From a checkpoint of a small mixture-of-experts model trained on Wikipedia.
Experts: 96 experts in each of 8 layers, 64 SwiGLU neurons an expert, 4 picks a token.
Below are experts of layer 4 (counted from 0) of a mixture-of-experts language model. Rows are named router (the router's row for the expert), gate (a neuron's input weights, with its number), up (a neuron's input weights, with its number), down (a neuron's output weights, with its number) and show model dimensions 0-127. Each number is 128 + 32 x the weight over its row's rms, rounded and kept within 0 to 255. Numbers have three digits each.
Before each expert's rows: "comes after" lists some tokens at least twice as common just before its tokens as in all text. This comes from a sample of Wikipedia text that the model never trained on. Tokens count by the router's weight.

# expert 1
comes after: " to", " a", " the", "ing", "'s", " and"
router:150100111145145136156105125119126153090104189147111073166084110138127116089137102117130116138152106109060179113181089090178147100120092140149132117143174138170143119189088112145175157141142130157190097115136167138169172139082111158189098159125097115136149088154092150103142173108095090172117067110083163070156168088170088160129157172092128082126173147141175174114085165192137161077130
gate0:188117129137121157166138133182158157162127168095099114138077130143137179100108109136071131109080112152069167105100096094109070160063118151138124135170113139145157144112074135130119081100133086149095183137105109177185188099095148081104148126161134117147124083155102165113115183165084122182136135139181200129134142095176139141133134216118135062121128172116162139146111112166176119161165
up0:134144106051091091189110140100141097114109149148128139160148157092115137110128145152135117070143199107125158136120153080144167115054146106126168162110183138121150161131155108156148119127082143124130173115111172198118101171125138160112072102095118103138130159151135101172192121109164112080101123154092105115079116153128114133124133195117106190181151163087187213127059103105097102154174
down0:130125111125149139111188131198213171172110140171142146135144130159166105102157079170100097128069120109204135059114135098076101126126131145096136114063104142130141154111155091098119111095189124095049117129099130167102128142093160112107133120102050173105129163104140139106153117116106161118072137178179100148154073092143139150083152108184100154117141162106133172144142179152141140088095
gate1:175106116152130050155098129049111137101115113108126106088168168092123164132170129181090104199169116074129079107157141125193147176162154125170127131105216130154135108137148117103175083092114132116150116143165159135168141126176176103096156154150177141098121134122086128097076125136140172131078093115123145046123113072141098187130111158133127099109159110183130102100158135127114131096184
up1:173114154127140094084075138126137152103116110150145084156198096099132132136159097111176130134127143135100152094082048134184140119187126166169116101100100111201115115181143200140168137142108103144108105154128131122089151100124152106150124066121109152092140142170123085119122115115159100176102102090098101131060086114103128185109147045180084167148158129194114103164074186114142122123110
down1:102122128112107194085141068134106171140195086140148096147117108145098162148127175096139046095112152157142101139161134087220123060065169165138124150141080167080133147130120114106136118089133146110149159119091089128160168158190181169097158068138140108188083157102149151150181150164117102120130119111100114149180163139116075138111103157123116072153096117156150139129150103090116101144088
gate2:111128135102154059199172146148142160114080111141089135125082137118092146113092116133081134192122115101135071088176142119170156159111144091114103154137117130083200124122133129111116135102130128141154095108131247130119115145075138147106125101077109078115214127121109141142122055186149148083081108136023130135138138088145125164107131145124142106114146135137142202136155175133116124140134
up2:097163084138129080090109120153117110102163187110098113142086146139101128088158175198150131140171148121177080149137152158125138144069108165104127148113145186134068134108127191094082084178106109191141142124152122076151195165194129142131117192159099067116128161100088197140086127101098128130126115095201125112115107099099109136132214119148157127117162119153124132157114115090150131098158
down2:101073113152105126136138169093070050061094173181142187141105091116131078141091121152180128105125117162120128086168140123145125094101160131096110107117111150143120142164134151141094122207063099074105138129134117111113125137171122205142129112151054085111184123141178159118131138165178144114137088115111161085149114111131137141181085161161198185097086174139112091113093139132127122094159
gate3:089132102094170194179226109144114138121127191178089104175116124141127137052111148121110130108136187097117138068040190079126174085169133120165150112109139162140130096130126143134129148089134130140119081149108110146099151166157147133119156093134135108156157076129089148147113190065138074119113132140077156162110096066104129138113142126106128103148197154150165123108148115077107170115139
up3:109093139160121126160109144130148117151166092090124118163138101131136105153134109152174169145101118119110126175180051137166088182119113092131096107089137111141170157145153153074143125109150105049130136128109110150093108088110114167129079148067124139143098133182172119146125110216150134136158150065200072110139135140151149147215103123117049118134053147105073166107091141117126099083129
down3:118123161146154145113078137112145141160161131091127098144158134205135121106105104133147118093091152143125115181069091133157111075143127156149084193179108162143151154163117097118098168108142096079036185111117145142105072142121135101124172111171121112150142147103148141131165126161073133155164160118137157123102179059154139183138101042126145155152093171075072099167172175104105162153113
gate4:114102059164089179128094122139117141093179118116103136210128127081110164185128132137165085168134100143195136120119141101182123080121135113187112146107208139123166135132088105157132137152121111131101130117135152099206131112146125136118162145194119131107185101118103139100147193120086155161169120118191120076149164119167136150126086116126093088136086195126093133107125074194106147072113
up4:105092063085069178132076145109160114086133157078147137163102170106088093129145148137168098167149140159160156134116113107153138089147115104177116162136201155129100112124117078120175150166114115168146113100116162113182152115108139121122138146187151149111168126076130137085143187190142128173161119157164120073154128164135161204156114107103084092145076192113109153098144112133086108044107
down4:218111177115177141067126132077082173114094114122152191111117146131180143080125106098114122128136159166150105140099127167124145166081119069203096112174064149142147137132133167155172103089114138129158132089110151140119110143115114100153141062113180163104133118099117074149078091137144211107095112105102085097143105164109143151138183073129154093112135185158128173140123102111143171125089

# expert 61
comes after: " (", " |", " \"", "-", ",", "\n\n"
router:162102105152150153182114090093119172114106131146104096125086099144103139060144110145160145169155136111083168103153132110124133100109125113174134060080158133139155098155108102125161155155173161111165085083124175178147142126103068147139108148082094127162182106148083139153140122133091088155150092111129147100146142075149122207142152165091145110106130152193170213084076161139180166091073
gate0:130140131124136159159148079079164153157100141122127118083122124138156120162095129096174157136156151133076096078175113098113129126131132114113154151103042105092145096120098097110108114114193161132172166104189120123095152104088099197166123112094160130252138157153127127167172089133157068119129102104136129193106133091105104122139104129126156090135137193142064155107152161108153128103054
up0:153133101150078091093101147178064096104150125124111128194138108117138092110112120165128106118107114095188123114064089115157136129126139196128138123137192154184148118151119143152093186162063091127122105109107159124124169127132171082088152142108133134046099080074133134095079166139083136131143142180116128060176110122141123222132107144147128110104147134110138126153120069156124142135217
down0:190168124137187176153169111102165101102149150115172136139199115150151142161134128148139132105115152127112133152163096045163126125147131133116126157128103069101136088165143143164129138153083116172159139103146119161138079137076111109196113096133079118184131190123149126194168053198200065166142117091147092132104107109095145166114122163145118180149162150174144153131127133099139117188132
gate1:081097097145124101114151090110140106149124092131070157079120125125108134146171106161136124152156126120140074092147201098130135135117113094103109180152094134147156079147137174097122090120130178145126143153163154132100163107050101190111106083101114062162174099102065120093092051082111103124131164116131183165149107115099132128139151146149113176077126174205123141120101148163185156103202
up1:160168118098116117112079144085086127110133141153193168143135114163167103154113164106137123144093128124100170152102062108151101167117123137154191092153164104164096142113147089145111144161154125113127146105084102117121115155169082094137131159165203180147098169169163115177178196119169112119167103111117098117093155152136149138117167150126155098158113044021110135123168081139114090182093
down1:194088140138125104128137099161125131167130123174120135110028157095104160091153191118113130135161137100121117146101157175166114143149129122082125079122127132113086114112186142154125146095128109119134165084145069114128144130086106060135088116107151119127119153151155125117122147154132070208121020140136096020156113075165104158169163096164120087081162113127105085151096139136123152136114
gate2:126121120125140134161155158096158117107142148118065165121121057099076154104125059069152148140144149144147160141145138111126104111105133138170110134111093144143072143119132108187146151141076138162175111074163146143182187108152093206164078139129118115151130053093125189169125084116064043128145091162063123115185114149153120123151109136115116118092117112133120189155114157131187105173145
up2:146119140118182126086166143125102073135165077211171104124110149188151087125128164118136123114145162113141100119160095170149173095192089145180123083124110145163172113120125059172106148126127138108095142218101080129088120123155170096130083147114185125125085099134142082101104160089179147105106192202112105104078139135125108125083146088131112111129147115129088079097098076122090143113125
down2:147118095083104076139095083122138049185136099101135108143205147177102140097134126141133115128108176092108110092112142121161104148072096126159164103135129140162125112153125101072164090102086120157115170110074106081131078124109143170095152167114091103136079167118094133108085180167169155093106080115155141113124098157091165153095134134090103160131129174122227096117159146106127142143039
gate3:167050167095126103143142169111132121169117154079069092100166113141137163108136114110106145125127123152141155189079101123111141154164092154094109123145115123078181142110139061142164129209092145161141123112204140098216114154116108092171130163177124120140118138201133110133139135144111075120177060096142149145168157129180091168174149084126167175157131085129155156125154169120142100118108
up3:102127143099088063153133136121142153120084142119152082115108123135080168119174123154113113138134108133126194148140161114082075163134103086188115177121075136152054131166102093133127128136095160172137110082134130064113151157097107141148171156147153099134185221143121122102090213106108051124143097175141134123167101114105151116190105194141153183117125099135175139148095144089148110101149
down3:109137141135144181054148139084106136118099073130121204116126175093129113110156124162204146079153109084132143139112123123138106075132150132105095186100117105091169115221118111167100196131167152092149161153100177166136195143148126131118101063157154150123140129131148132096151203161137091130158124121116115061131137120132100101154161104201141105130115101112100154118190194111093111148121
gate4:154147096095109089129185167110139060161169096113082119065149102142108212100119150132129114129153203101136157124115138144125102135179128123168114144111129176110089089161135126160138075088123162155208101039170117118176128162141129086201133155136147074137151137099146159110124142143122104169162061118081071081118126104129153185153137153118111115068133099162139147102125131107098094150118
up4:116156120183097127127114094120153092146150090113076121118098075128089193066074125090132154145102112127105156139105146113104095117098159150148116081088182148137122088166145151140113135084146086120153057114125139131127061155149094136215203156168138169087100101109161180095144128150125123151215136141133168090125155141153187138137130187101121119125151139092111155064081168117121085083136
down4:124113114162151157105056119133090087110121112121135126129161103141107144078105135082136163143108151137103180111084079086079067127152098163208133144098162125141120132131078179169121224096120134144107061161101118125130147101131136103160149155163152175129145192095153150117168080167105177107147194140128131148081143119201212085162125082122106118153079124128110101128114133120122128158090

# expert 22
comes after: " |", ":", ",", ".", " (", "-"
router:141107085147146135141107092121111169116076126160104117154123073126080142063135114116185102153154121130109149090156106089147146106095099123176165081063148171133166117171113123129190170156133156117185100102101154190164149110116063178163128164103059134118133083150097184149143126123056090160155111118116170086155158092132104155109148173060150093114155156150159165093106159148153180109114
gate0:092153082166116133170099131096110148110156080089057096078133059115097119098103179097122085167129164126138219145162139163130110122137103161206153122091158141125106124138122111165101173099092156146099126110130101114189095163151143117140145145153145083118137131128116183157101118153115138148170091054098086096190080100179150110148135102086137109133133110107159232097091144155128125127116
up0:130202091142126102156105113055170087109119118145129136118108135148146178125154179165108140114097099124064154152079132205123163112100090130139116096149053163125087158137156086158166057181142142152196123090141134082098114109141126137141083181131123114106137136129129154106145141084147141155088135092115088133086088194058123131125065108134106113110120133126110082094071132069102075092134
down0:072150190141122165168112125096082096165157066154162137150125125144127123159142166125107100102094129171089197196107114121089131065110144113136109092120179106133122144094155096084126140112195073079138171081075069139134085092168110115141142112107114121177116148170133115147080150121163134076148127064159162109101141111158166123095144124104119132226055125135176131102150097135125108123121
gate1:103075141156134143100094178144142186116151113130157121157135117157067123131121141167120192099141146155101128107110089113135120062091151088133104145066129193121141119155124110177165111102152060132148078120123080155142143101100049170116183151120107168120135131201098125126122177094128163084156139168119172084120176103139116147129106185097117068104135166124079087058157098120150187103151
up1:104114100120113147132067111145150195112150124171101078090146135130112172169088138151115154111165138171104166112136092107121146090106130151147180162122136169101152135115098087124148148090132127104152133127153145209129124110115099146054178151162111150114114143108141148117120139120068203153163085150126179098124130171105123112110116115121167067131049174070116144045170105143166227141105
down1:130130151121202107098159217085102109073115138144122129110136163053073127144158149102133098120169121164099090153103132079128099139122108151157150132108095108181108078116147102158139097147150165193135134149110122168108090178161206148143164088128112072153136095144107150139111101167202076051075100112163158170129132135081120105122130145134122142119146133121149145157125104150148064117052
gate2:137152071080132124133142113147133129158107098154146133181128118079092148109216104099158128170172118127141139137150177114171099127098138135155140134058138164102105155149160152172094194151189117116121148131144200206129114116188094165138127187160067131122113117138154108148103148098058117122178169151153103099148221077146109149129088188148129125134169142146113110132123084119165124107169
up2:115103186188161156134111165073096127086178159129144142102137136158109080182096124132124123132108139150105146092119065130137152109190109107119135117131110108092135111148133108106175103087101126147111134132096076086138135162105179058123158098109184122131159170144079115134174114098199142156134061129101168158104094184139132124089220078142098156122062133126112183127100172157081095120080
down2:099112113146104199091154089151146181140103163166062112108126168157166091112080160099129117129096145152085083170144175036158097123147170135142108171160161097145137170219098157157122162156123105086103111092159095148162150123109161123171105144163108119112144123122086198124145134156117121160157123152093099101066151131145115120133132158200148179138142166178133179150142158123140110133191
gate3:144102061128129103108088124091128086154172135125078131147120096076077188164148152124096093108095114139057156135120139152121125105076036125144178140064137207132096122149109118165094154118124173111126150129075108139101104121168069169123126089162132119103088113098103118104120149125076145164112165170133061086123143156154089140096150146097119097125131160127147148121101083140070184111206
up3:144149069133128092140096116037158122135131097126086110076145088054143223175160149125131084156180072138110160052136125142176076158089094105099152156101159162153140109167118147142093097142118159145133172103100135097127120095104113147123135140130073117140135140102114088090113131121102098138135149162156087049110148130171139103160151134126126162123131171158166091167097094164134189087179
down3:156101144063208145120139149162160120096157088139113133092036129125147091085113156111130131060117123138096154124123134138117120144106124171205147062143116104110180120086158097094222110127168111117148122106133130141118076167093080154162132115096175152177109137128142097089178145116163170111117089107141097176137080135140160157132100079089144123147098086146090114132112217107128121121088
gate4:130145105066108163123134121134064163157160126102137151098165055148064140084107137105089109098169110102115160124117189114137069120149104117140178129155154106101124099213166151132139049123111174136177103148123102101139161114079134181093132117116144124134161129131156180110152193145109087128164037169124239143168152149098108109149163145107085130132134082126141126107126153135129133130119
up4:091110113124082108137159160125168090146137136130088056089112146121126200125136105092159127199173165119118071074141134111162116196148084157067141150109138138136136119045118075118099134109089099122128122131150215148176135139105202050134106156098163128118149134090117108166140093075117116113103126048138112093151091140177113146122144118122156118106168166126110155117133132098103062129106
down4:126116192126111059140109134182100131180074115172103063104111145165142112137135098139111119161166128112134103139108122164128159161125064139065159174134179133195072134151117187120182117103101095125161141165129168203147130173132175195164169158180081119141103142116109110130121162141113076150083170139166117111147143105136142093080094202140131147144120133108174168130139129102082128164153